config = dict(
    hidden_size=320,
    n_experts=24,
    d_shared_expert=0,
    moe_layers=[1, 2, 3, 4, 5, 6, 7, 8, 9, 10, 11],
    normalize_top_k=True,
    router_bias=True,
    init_std_router=0.0211,
    lr_router=0.000362,
    beta1=0.95,
    max_grad_norm=1.0,
    max_seq_len=256,
    train_tokens=606100000,
    max_steps=3256,
)
Below are experts of layer 4 (counted from 0) of a mixture-of-experts language model. Rows are named router (the router's row for the expert) and show model dimensions 80-159. Each number is 128 + 24 x the weight over its row's rms, rounded and kept within 0 to 255. Numbers have three digits each.
Before each expert's rows: a language model's description of what the expert responds to. This comes from a sample of Wikipedia text that the model never trained on.

# expert 21
Description: Lone capital letters in acronyms and the final digits of years or numbers, such as M in MRC, 0 in 1990s.
router:135127138088160134098122141160121092146082117106068182126106113147162161127096128119151150133147130122119127093158159146121156143123140131111122134117151088113120107116149127096193095108141127126130164113119108162142117107130140112119140126

# expert 5
Description: Capitalized words in names of institutions, parties and awards, such as United, University, National, State, Academy, plus age.
router:152138089165099123124159121151119149129076157149150172121143123125123103126161097139138122138089137178124098227125118102117145069104109143152158132134141125097112136114154106104141124158096114194160119128129132145137136176135124136136125125

# expert 20
Description: Prepositions, auxiliaries and linking verbs inside running prose, e.g. began to, continued into, has been, released by.
router:109127138095109121125137106136125118084156111113175122116159177134077114170128093107132155071138150107137162199147103105122095148149134090102128137114145105155115076132099156122096131133153164111159104174128108106131161112129136137133144119

# expert 7
Description: Hyphens and en dashes in dates, scores and ranges, plus final digits of years and track numbers, such as 1937-06, 0-1.
router:143155143147134116139123106136109124154136084123126159109129114140164154127148132139201120124167125139102162086141126070140118153116130112132135094079144137124143103133154140102157129132148116150125110114122136103110094141137151171147124111

# expert 0
Description: Closing word pieces with trailing space that end proper names, mostly surnames and places, e.g. Huar-te, Duter-te, Hoy-lake, Pot-tery.
router:090108085135132152163068129153148134116109144136143136143124127091092109113124160108121103135164110150123112109133132142165112140108154165145155135114129131086145115121142092124148135145089094155137137102087123109123133167132106095146122102

# expert 17
Description: Word-final suffixes and common nouns after articles, such as ation, ing, ers, time, film, team, before of or and.
router:168118128140102134179088156133125145118120156155155109096162108134096135088130097149180137138114135118149141145140155159116142120141133139120141107159111169122159098152098153151109107137127103169104092121131154076116106170134122126091090097

# expert 6
Description: Pipe separators between numeric cells in stats tables, e.g. career and season stats, plus colons, slashes and dashes.
router:155111148132118119125135133158143173122104138080108087129101141109089133096129086157072133128107132138137124142156135112135133130181120155159127122117139118173118146086162104145189151121184109134168119138123156143144108115157110128140149132

# expert 19
Description: Double line breaks before headings and sentences, common first names like John or David, and pieces of Arabic or Asian names.
router:118148109135157117142091154144146136128110130156109178141109135121112128143139145098111086120100116167113123141085158131143128171084120123127123114162135123126119151108149114106154098120128111133106127085092134089163127119096100107113121159

# expert 22
Description: Short inner or final word pieces unattached to spaces, like f-ing-ers, chess moves, foreign words, and commas or periods in numbers.
router:120136151108204121176109118090162131130148113152128128144143116121119150105108109168114094108102139143143122116118148158149152140081108150127106113143132135105169151118147155100122093106138129119142147113109132110118123093130124125108117158

# expert 9
Description: Determiners the, his, their, this before nouns, plus possessive 's and apostrophes, and inner pieces like el in lifelong.
router:119109104128103133124110113135159119129100145158126152170129167134158118132104143153113141131119112105133180148113101126166111118083176166138142100096184142106126108109083142144103152159154143146128187124124144111123117183142107111146120137

# expert 18
Description: Heading-closing equals signs, closing brackets, hyphens inside compounds like COVID-19 or anti-fascist, and and linking names.
router:121103112103124161109137145108114138104141122114118139159132121123163134121138174136127106121141143146162148120140139142153147156118193137111135154142161142151134098156160166141108128131132140139109087111161095134157115155093140088154080092

# expert 16
Description: Final pieces of common nouns closing a phrase before a comma or period, like economy, town, coast, resid-ence, singer, -ation.
router:164112132174140115116146151120133152144124169101125094126128130143152121076114161140174166123073106111135082140102111127140158123170163132150134122134118140105135134122126098146136109104098109138146110128134108089155076140118110125099155125

# expert 23
Description: First three digits of years after in, on, or a date, such as 201, 202, 199, 186.
router:098107132072149107135188107122072117110106132124070144147139114137167130111107148118111142130150113105126112137157147069102128091095181133120120181121133064135129139127123094127159118146168165124148155137106124172133134118153133143095161128

# expert 14
Description: Section heading markers and infobox field labels or parentheses, such as ==, Career highlights, Population, Position(s), Born.
router:117136101167137121164147192114098053162107111154081103187130126115160149105138116137157083110084105134095102103095108128118158096116142138132126127155104122102111153143136103160096116162110098115089126097130109142166143117137127114123149189

# expert 3
Description: Whole numbers, decimal parts, pipes and line breaks inside statistics tables and counts, such as 28, eight, 10,036.
router:133145117080139163107134135096139040159120066130114147113115186127183146111137167150161153138146129122105133150184119075095126135136144128131160151105098150103115104139127145124168117123147109133091100121161112111145101135138151173157145101

# expert 10
Description: Opening fragments of rare names and foreign words, like Hann-ib-al, Pasc-ale, Yok-osuka, Har-bor, often after the or of.
router:159137148135203152099134114144125142161083124141123078133120106149154129182122129129098171126094160084122113126099129133092120095142113122133151118150112104171127183166127171113136084103131115122121141102106124131128137105134114125157135094

# expert 11
Description: Forms of be and has after a subject, articles a and an, and dash bullets opening infobox lines like Country.
router:074132136052131137131129135134108147148123089119123093112118126140145153138160135131148105105134179121112149126114107131142130167139093117117114139123056155145122093143148130099160123108126126109117113128107119121131197103117157114125051140

# expert 13
Description: Middle fragments of scientific, foreign and proper names, such as ph in dolphin, th in Chondrichthyan, anti in Byzantium.
router:156101163171204116084134135107151145112153133098133111160142110137156123110122154112136143132129163081112112090148066106102149147153126135136113097149123106110148133116111138175106103114111153117078156089160150149119075073151101084117138158

# expert 4
Description: Articles, possessives and pronouns starting a noun phrase or clause, such as the, The, his, that, which, plus quotes opening after that.
router:099142131085118151106109090106141104128146145140090140123171180129105138207154137119127148114120095114122164146122136100121106159130121109085110105097122143142123124172102162115093175139155171120145122136142122095115149164162149123119097163

# expert 12
Description: Pipes and punctuation in discographies, vote tables and bibliographies, e.g. pipe after a featured artist, opening parentheses, ISBN.
router:164155165164112102132123106126126130146137127120138072092122140119096130085085095109142108133117167135120116102143090150118097119118103152109101115094152134091120163090144143147146152143124155138166147157072130173121106163105143151143105141

# expert 8
Description: Sentence-ending periods before a new sentence and prepositions or verbs after was, such as from, with, by, became, released.
router:130130115135124126149160166063112153100152105140152143111108082138115126140127110129075116115106107139131106129135124147137159110142088076114084149088133139132117081113115112118146134125147127147141164161112121139127134137086131156085172097

# expert 2
Description: Commas and other clause-ending punctuation right after a noun or name, e.g. Tinosu, / Pennsylvania, / closing quote plus comma.
router:136124117135133198149083139104096100100129141106162151146131111130116109115100166106133157153114102081145119139117166087152142137133157124140170144110117127142109140119138146131103172134115121107143112155145123147105127075158116112126121061

# expert 1
Description: Opening or inner pieces of longer words and surnames, often prefixes, such as re, Con, dis, St, Sh, Al.
router:144133111112162140131106130136108122115160100149136080061129125116167136127146177127063149151139124135131130111110119116117116124127135124133109191140107113161104139139138134157127075124170170136168140126139116142139139129157103084110127109

# expert 15
Description: Prepositions like of, in, for, by, especially in species and genus descriptions and taxonomy infobox lines, such as synonym of.
router:107071099135117111134139133161126166135158128075105105163131122139109147125151098123149119103135116131144145100142135160163144112133088140129148160139127118139119169157130105134121152121095089116091157135111141134104146076126136143111115156